Below are experts of layer 3 (counted from 0) of a mixture-of-experts language model. Rows are named router (the router's row for the expert), down (a neuron's output weights, with its number) and show model dimensions 0-127. Each number is 128 + 32 x the weight over its row's rms, rounded and kept within 0 to 255. Numbers have three digits each.
Before each expert's rows: a language model's description of what the expert responds to. This comes from a sample of Wikipedia text that the model never trained on.

# expert 52
Description: Continuation pieces finishing well-known words and place names, such as led in knowledge, ab in Elizabeth, att in Manhattan, istan, ama.
router:186209188133091111138085142127225107142157085107167074126109091100145128106109112107125165094120163130129130115141061161129103139145151172095123144175134096131121132093235131151134118150158088126185094081067065099156171147153132141145163115095080169119156153147073102100091124094099146126085120098187144154140155132108157170139154146169153126126168104145138089118158140146125105105099
down2:114203173151103106147081140134107184110110115112204073115168113106161142186165170167137112145144143124127079083123137114177164087171137135117121089095154175103110164074135092150120068124117104081138121106146174100168159133061154133079100167121121117166053105179128096095144162097171157130170140171186119094116108111149144115139119101131109158074088125138152074153139158173082130152154
down3:145123129047104126069127158167151131132098106129174085213124174151151168096111111191105143066098139164111131102086088135089101077185118066102121113144126156142111145062172119135133148117140151087138150163123159101169128083102123098122128144159116145130182135120154145113182085127137150055117056128144104188167118146076135115097178154115077142125112101068083122158156124125082104121105
down4:169189122127156140138087147135130119117151084089139122094104086058149145104069124143163151114094118138118088132175158153136129053090095151141097145114139100149102164094130095136157163153154117074158141051122078135139105177118079095155134150135125183110145165210162132079104163110117123139191127143132154126075092156137159136184167132159066154128134141067052131121078141190154122116147
down5:120157123131116144186087175138182078129151162120142124170137060155142108117144110102128121099178087125086103096145136127118121092138156081115110107152105148145123129082096220194078132077098117067147104114148147125141130214085022133131089136114105137099140175142146142117173107084150102130126112118050171141157159142139127135187125168160118163144119153125156124147132116142043146109103
down6:112085170157128140141044135116211132116140111096085142136171117142095099175136161097062137114173167072216128144178126139140172135170125166136165146141090124149056140156079087108138066101148096114137141157145147226113133089121160127109160132133151080053122112141107146121131130117101137117106156138110119157147177160098157134112106120105105105092072092152135141084143121117152162184161
down7:145129153186121123131096075090118144089072154152151133107106111176144131168118094098142109160136158040086148175140109063134090076118095169128147109132108114088129147160064153100153155150108125089109087138126123181213121079132127135102085131105097119133150154114139132158165160140088178161095172124101154156107170155140125081131112114132145073134176097091104079129084175177134103218159
down8:195118153142110168100168140131116119099122136070167079134101162146197143135132092144146142107147146117120069074150081080136097152119164177119176126058111164116168080153147081171153108126142078101137099130079150108181142097155100113119167121122095093163140090169130146089130105138112137068114109102210090118121121098161107161082067129136152179105155161144063070143121130172137113155077
down9:098141101137158185121150213105154144114146127119135146069092161164128123143086107138154117117146124133130090148086076067213113170112076134137151139111187123154167121153127115112121171116063150108125115134152155129148051129145113115116162085094094114113107132154132189213208151105146146130089058127106088090099088126140100128096135099116109113108175146139110101155119102180156063076119
down10:143185195130164072146147102097134159099108105168112189075131196196104133135120192129112158078099109100150116106128161121126217123166092125117159204150174122192147087078118103131116137109099187123097157112113189139172147107105106138102160125150103150144120152091126071059150125103128166095101112150134129098130163118117129119137107147150146113122124166114082170174166133091081163096157
down11:137196121083156078191138069152118090055164115156100093051132084141136131137107158161091136121108133045162134107144145090116133168142144116131117184131096090110107118166096155167111121102113150127124123096104166152143145122108108134170127134168168067118117078171155134081134149149138184165148127098112109212126117116124074111061092119158102109159150094099094113185166140064161162136114
down12:194102110151101153124074154170121135115161072135135130120152112112123085158140158064127121079119145116120134113137145084162107149151095147117060164142087110068143111156155132150114117121143137128078154171121104124175175153134097206082112106079132100063114117156135087072106097134108109127071100150094167181206160095068142120127152103118115094159131171183121165077128154147076200139137
down13:156129144148158117152189154198099101129167207152099118125175190155117167181158165083113161094149171150179096098081114165093112107117154113122133123191182129129121128110098074140155176132115166116098148119110073135101127085151124184155102141116091109095089169138116134130185154077171096120112126190071081102159125098140114180114134116102071120171137069142136179169100121136126113150123
down14:040094091157133093146123105172128156195108102156147108145121182135118187107134159103181113122155090121119157107160163131120145123110150096089094095106129157181104126175064160133122128137125119132124137087156185130151096140166108152059104189116155106093109165136129138108083159097108145151139139095160141092162104075166183132152091100105198130097077129094057146091124156132166186112193
down15:112172148125136187107073170182173160166146123148148103190083086097109087119110153160140114104120202136138103102124126153121131115123115151092153135182111140089202153123177086144126104143140166191156148167154157107081098134097127106065116077154126099161078107102084096111088068128138094108081152109108148122165147076119107161155075120183183173155131127165177075136106119156102158114104
down16:160105107125116188142101184095154123116161142131122145129122127166139110102088069153159123148154155149178095154137174142131119092106091164150167162138157130126114095169170111137067195108031110111176090140125175169130130163141098084165153085156097143104115125115071144140084140130171099127135028156173073110179117166121075101083101116144129092075166152129146143136161144170178106112130
down17:156093071123087142180108088185148126141173158103096154135103130139109087068119114124125112080124127155113195149083178126098127056152149140137134092132120117161134151112144142149077066161170088108065200129128176101179142143089090123157169120078158131107145126108148126193156165108163172115136153083137152155103149172060212121076139193130134153113173114136134132120145141087146133119121
down18:110139144205139121119156095155141142115126154124112137149198088048083120123148100132194145124194108150088119164154073132137183138130086073117121112099062122104176136132159159130128084146145136172194121143157164071110104102108217121053123093157098126173086157129135074107113154115135120143062179136170176117130136113160170155123157111141142136149125097162179146152132123118149152098098

# expert 42
Description: Opening pieces of abbreviations and capitalized words, especially Gen. for General and Genesis or Genoa, plus Q, Comm, Fed, St.
router:105159141131062085139129123052115135135166117089109123112103104093102103092071109111156133118112202128120159174136023130145082110141129166106113076139165138165156128052142080150114122128140071106142131100125106135137158130145092122174155124087076130131127152142079149087099118149136151114104066133123131129138082065153111136209143093062156099071148093147098119101176082114145088114101
down2:093182123149106148133123100147097151168122068119083140078170119185180119120153084133184117090125101092129095155162088093091071070044132130173162061053124188097110141121149195102113089156148170116149119107109166123128142120150086153155139151166144135142101112126128118135172198156150103208111180100138095153133122154148138121171148178085123094140108109142162133167128115113132136120169
down3:106094173074117122159127114161174077118128117151098114161166156025142152112102077119103148054171146139175099064090146089102096122146059055116084078128148116126126122101122113104093043090136117074150138134100107164119143092136145091158146119127166132194093138162189109147168129095143128122113131086154101109069109153151162121136167137153164109151118100091155105123114081129132126080140
down4:083154121109128145095081107079067162176073149149071132121130095125142141122107088088116094118122132169169100117099178165066189117109124122094113110110123125114099153103103069116076171169156169083106117182067116097140118155151154113147146097139121137121106166143206109135159195173130125146185116128080167080096124067164119105154108193116102163124102149177127126111163108161136095102184
down5:117129107081167115077201143123108105119166138112113108129114154156141115149113125179174143074112127103121158096080069122169079132147143136132188135188111163098131151102133131138115125094117127163070162173158139146142121105117092082137130130051169133112092115141218191115145133154114101121107114146163131081192101090085143133182107106114124183175109147073181109159090056077155145158107
down6:128137198117165133101179161082106154183144142136123080090138143161188140158156170090111151189134136159117131147140017076130114167088097107122117145127173134082132175160187106149194110161105122183116084167203149142170113179105108144140134090189102086124125129113093162081086144106079119099088100128101170143145138118126130150147139119099113120139166073079108115140120137135169131137108
down7:158155163128129104138099170142188150146169172083145071099184091189172140167124129113121120116142112179137144084117056115129128169133109150125072074158128159155101151091160116166202146100073151107152059178147156157150104133114074175138091136104107129129169191085114144132160127124085114109151167126118154098158101099156163120113111151123087060091145096115128069070181107101124118133151
down8:128071101079064116091134134129150161105089095149114134193070169126165145137142080142119106104120117109131139143131096141095107169090167130159114150158171103149149170124134112154138081091085132148086153092129109129126076090156158137149112080077110155122104111130116142147149202096217151203138106155105078107083153138141119126135123161079214113096093090151183152087160084084158135128176
down9:162113146169089100146131083164150097158157136111118191099118153140141178118077134060180103115151168131091124110119145111107136132153149067191127133205074138091206138110171194133138131152071127123102118105081114131106125086162121100106144110098111078101091095077168113138110113129045117108128115160137141134120109089126182099098157144115136196163087131148118155154106180106119092175068
down10:193132108107134178059153143124051127183108113184105106186149133075132123095182118077155109143140080120080163150114101140167223112151143149135107108107105101106187134141082145085088123076165158121104170121096118149183164157120144152140109093154133128113147134152117138092108090147116105137136153163141107124106214137124104131159075150059161159149151134091104126167067166111111114132085
down11:133119112167095167129165152052077079155139098149089123130147175075095197124135138099096163189116188131119104162131161101143152099095104116176142134099160111066168152144101162130149125156098117130109044166111090135132110092143177148105089080078135139100113095153152119125172114125119118107112053106152158157112100048109055117128149112067141148123169139117116125188127158097140106163091
down12:154120098115112109105159107092097140171090112181120089097079086145157174131145178112178077096154093116099125084114087171127164134127164125135160137120153077117126065139122114124191112139104089145109099081125122135148153129141085159170144082081140118108102213142187109180125127211150156111072097142101113083149044150114108113167126133082082109109134115136118112191161152123123189090117
down13:093179136111183112132136119090122173100170154141108136079193145150152154110107133166051153137104098112158118160154165103122099127157126108104131145109089101129155125110095135112102123150136152055137147104085165123166067124070169141083090109162131150117110138068169155112045077145169190124101099173168132150119156147182156131092168161158045108164154115143173134192144097149087136136125
down14:121104123108095157121165105149101174109154112058164113157135142143118155137142121101103090054137142132162112057127132073139144084132120067152084069100081174156117060128123151086135147076095164101119149126148098038178099157118158072138143131130163091111127117125142170145110096136092133134111143094113082123161177187181134138181131144173116112111152119205110199140111093155111132125174
down15:094123153151129101129089128120097105099128110162133077139145100114100164130086088150131150108138118180081160165081181136068094125162177148185124085158154079125071136087124147132124157120134204148180054145145060155128118121185175090160061117214077145074111097131113124134148126118113055131108128126153117153122113189100103128093143147155102116157096104130140158127176135168101177114115
down16:115090062143076182141104153114160156105175165069153126189150199197096094106134054139082121105169109158136136167122162133125151133126116120176125138116145140185132164163101113155168160126154090076183092146147125185122173160141122107105117161151172160118172166139079117118104123154150108088178096102107147138167046132125130148098160092117100189118109126084104195131101128124118119102141
down17:042117100117182120083161131149138165119183125068139135155072107210187182125173117151078113137167130128078143131139140203106104145098126153127131094145193133115165125162123077095171114129127084114107153127137092102115176127156071173102109139148122150168121114159136085117129083122143159122166115157146158097143108075113126116114092169148111104099124137086164107146165193168091056170112
down18:122108158164178116080137136097128132150163113085104125105172149081153138136136120120140111138176008166146141119177095136146149168153092182136132123152182155113164119132139119132181112128155213175096130134150152071101112129133149065068132143160095144151125100128161068097144118158159147075144109098124101162139084169115105165079068087153130072108119161191119157126175104145132103107173

# expert 1
Description: The piece "end" inside words like legendary, referendum, calendar, defenders, plus "att" and "votes" in election results tables.
router:115113155159112023119129123122165106172162146117140080120162142114095148122089119078147182098080170165117170171119092190158075148123154194082148124126166135128114107149151130161126131170126127103117098139066090125134155120157150145189144148098136149151119104174121147090109118099097172134102115124158141101152073151132117213161107116072161039145115133150147127053140102065139132136087
down3:175156101047135202143141141177107160153109163083129147129119108137122092097119148141170094152163105140132135183136122098078131128146122084103068053127102193141088081132109149145071153100120079083083148145109114192141096130107041080099112158147135152080161113138116161144158158135185116156127106149134147152091167158179178127157134074143113141172138159136155129138163129079097153083117
down4:089049152132127098168147096155207103104177162124117128142117129146089103174123143085124137171194066096100092120134117128139103178136174148118116107149144094110099106113105111145189156104146116198161104105084152168121142119094172138148076110190166114077096119132123124179169135157176164148094144146138143149069136156196118169092103045077121131124141118137126125150165064133127137110089
down5:142180113101129129101099155091123106134129118026142109087138149139084145080070113113100171179125138090104098099121094133110141105092120121121088127125157130096110145099168133137126103157094113167134160073104136158152148103073072092173098103087099147125072114143133115157155145140128133125167178147134118124149094136195186155098151047141130067142163123141089176107077133161195042109087
down6:156138132122150149132138112164083150131137124131119181139115134113121099084148137153094088111130110141131186116135164086135127162101197160143161098089154128173111157153145174125123124111185063118091095109108057147158157103085147168194163101086170124122104111170143134177139055086091084131128176125079136167072080177070081123074067163146133160178113123105155077085131145103119082131107
down7:131150168092109161102145143131165145101101097176132156203117071103145074119139102166096074131113128098100116054130176099140148146112129104192142137076145133194094087145153131169120122150191045125103104119105122136108162163091158113179170154141172095159153124130088101134125132069093148174151053151130148123075127136133101098078078102134125147103170129065144114132107121084115136159073
down8:158172157108153178142065055129133149115112089130147111065127113169167126141168130172085096135144150108164153141153159170087093142150172115176131115185149111129118074128079113159103155136134122128073137057142164094097117209092159200131170135170148119077129100113148079112097162121165129058132118130123130144099145164131096140134180077082093157164099118152121082139082168110160169122126
down9:145124082092134124127138121133077161096152145117143128215098123101123116121131136159050090127200105080079111158166118171093069126081155114122118136136179142117143216064120085122127130090178112122181164109134154157108152146109079169119112140144129137206129173123175134105142131147202090177144167150139146076188151140081169125114153159128100125149176128133178132129107114133167148108091
down10:129152117181100170101071092060117137078118119090086168151132114142125116083108043101113099126132133138116085145132086163152109104129058148105115125135168117118134128161111109141133142099140162082128129198117126187149197155094115107151079152110127148183097091160150095143182101111198162081201153168153147117097109132145164112123104124083171126107065138090180174091173132111129149109165
down11:101109098090121083087117176102073162160076136104150174077112147195116109164141095100114123134103146147151117095101166097120059192146141142098168125092171186147155143154123132136085170142150059103102143156121125136111180113100097182130152170080132148143121099068159144170151169086105152124134062130126125152163080065157089153146172144124133154136092205090098095127101105142127125115076
down12:172067121121123144080121147144111100125111134106105091140131101110112143146156130093107113125137094137206111066101072058103103108146145161084120118155159132139177167162145142079165131109214137148126136105148157161166127104119082107086150118065159110184191117138221127130109144133083142119105136112143127147135078126178068073113110175120135102131102159118096115079157063150086102153067
down13:096044068183113172125130129054128091152106129108123144164118148112131089061088089091175105066134181118141077125178148118181152215145140152172109110117144151089086105105094160119135087113180160160099168135140074105114133073154096134074144082152122110110083163109152096152148071139151153155094151079145127111133128137115179133110146137099157121142170181137136120127098116125105097169100
down14:084101104105155144121150159152124182186153110061191106135125175079132127107152144165105159091099121128161155170111176115126121179129088089093149165082114179133125127160119057086175161148136127139092206160109146111082109122115199156126131131108097110151086111116112138088170089148157062117088108119125126140166146127131163156107084118085176132118123095120182148067156097169071177103160
down15:176082154152135101136151142082135105081169092132066115144140079125103107129156146144116182140125122124128131121168097120187123149091156114160160150139056118138128091125141167152179130127082202132118140142105076132158143199120189157206110133102101141089122119207110137159054192138173159142099150149056095118092162087168163142101098137143151091150130136168128152110128110107117156114065
down16:149123126169164079123103122133115087107170092136153101137158101087216136182103116104152134121155120090127175121158108136092093072140129130160107121154136110153198146103142130102099098114149140126183090113135132108135189163114150069115050130109187092154124176132121060163084097160177101114216171137116139146133139149178062132144149191158164158075134094163162145086145139138118141157121
down17:101143140157123138147091146143130096116087131170122115061127086183136099151152096092109091096132154150121096072146070135146128130117064144191182110131152153168091108148076138112200109123124095090093137131101166196110126156118096119119224097249088142189152101094104146083150163106112166127089137145127136092149112135129158165171102125098118140134135147076139112083167125127161117124126
down18:062111116147116130163133114146092115132170088169150157152099137103085096059051116084108158069075055134124113142066101066133113166094091102123138153082139084095152131143121135145088068151135114163134176117096133086151083106125127112133098147130089104145150104096162104088111080126122197136108138094144084068179114148136189115109107154143122106096092123167056093095124162138168160119127
down19:070135125119104147179075121127153143103164133141128110134090124085095154126083096121126084094155159132080192159116125182124167142076166122139089086110105069139123119138160129084198091159088113220114150092089160131123110166113157112110149114123135144124168137113126086122107144150138075146159127071099125120125139105131139097200183147118099155150167042117106184030121127141155171128137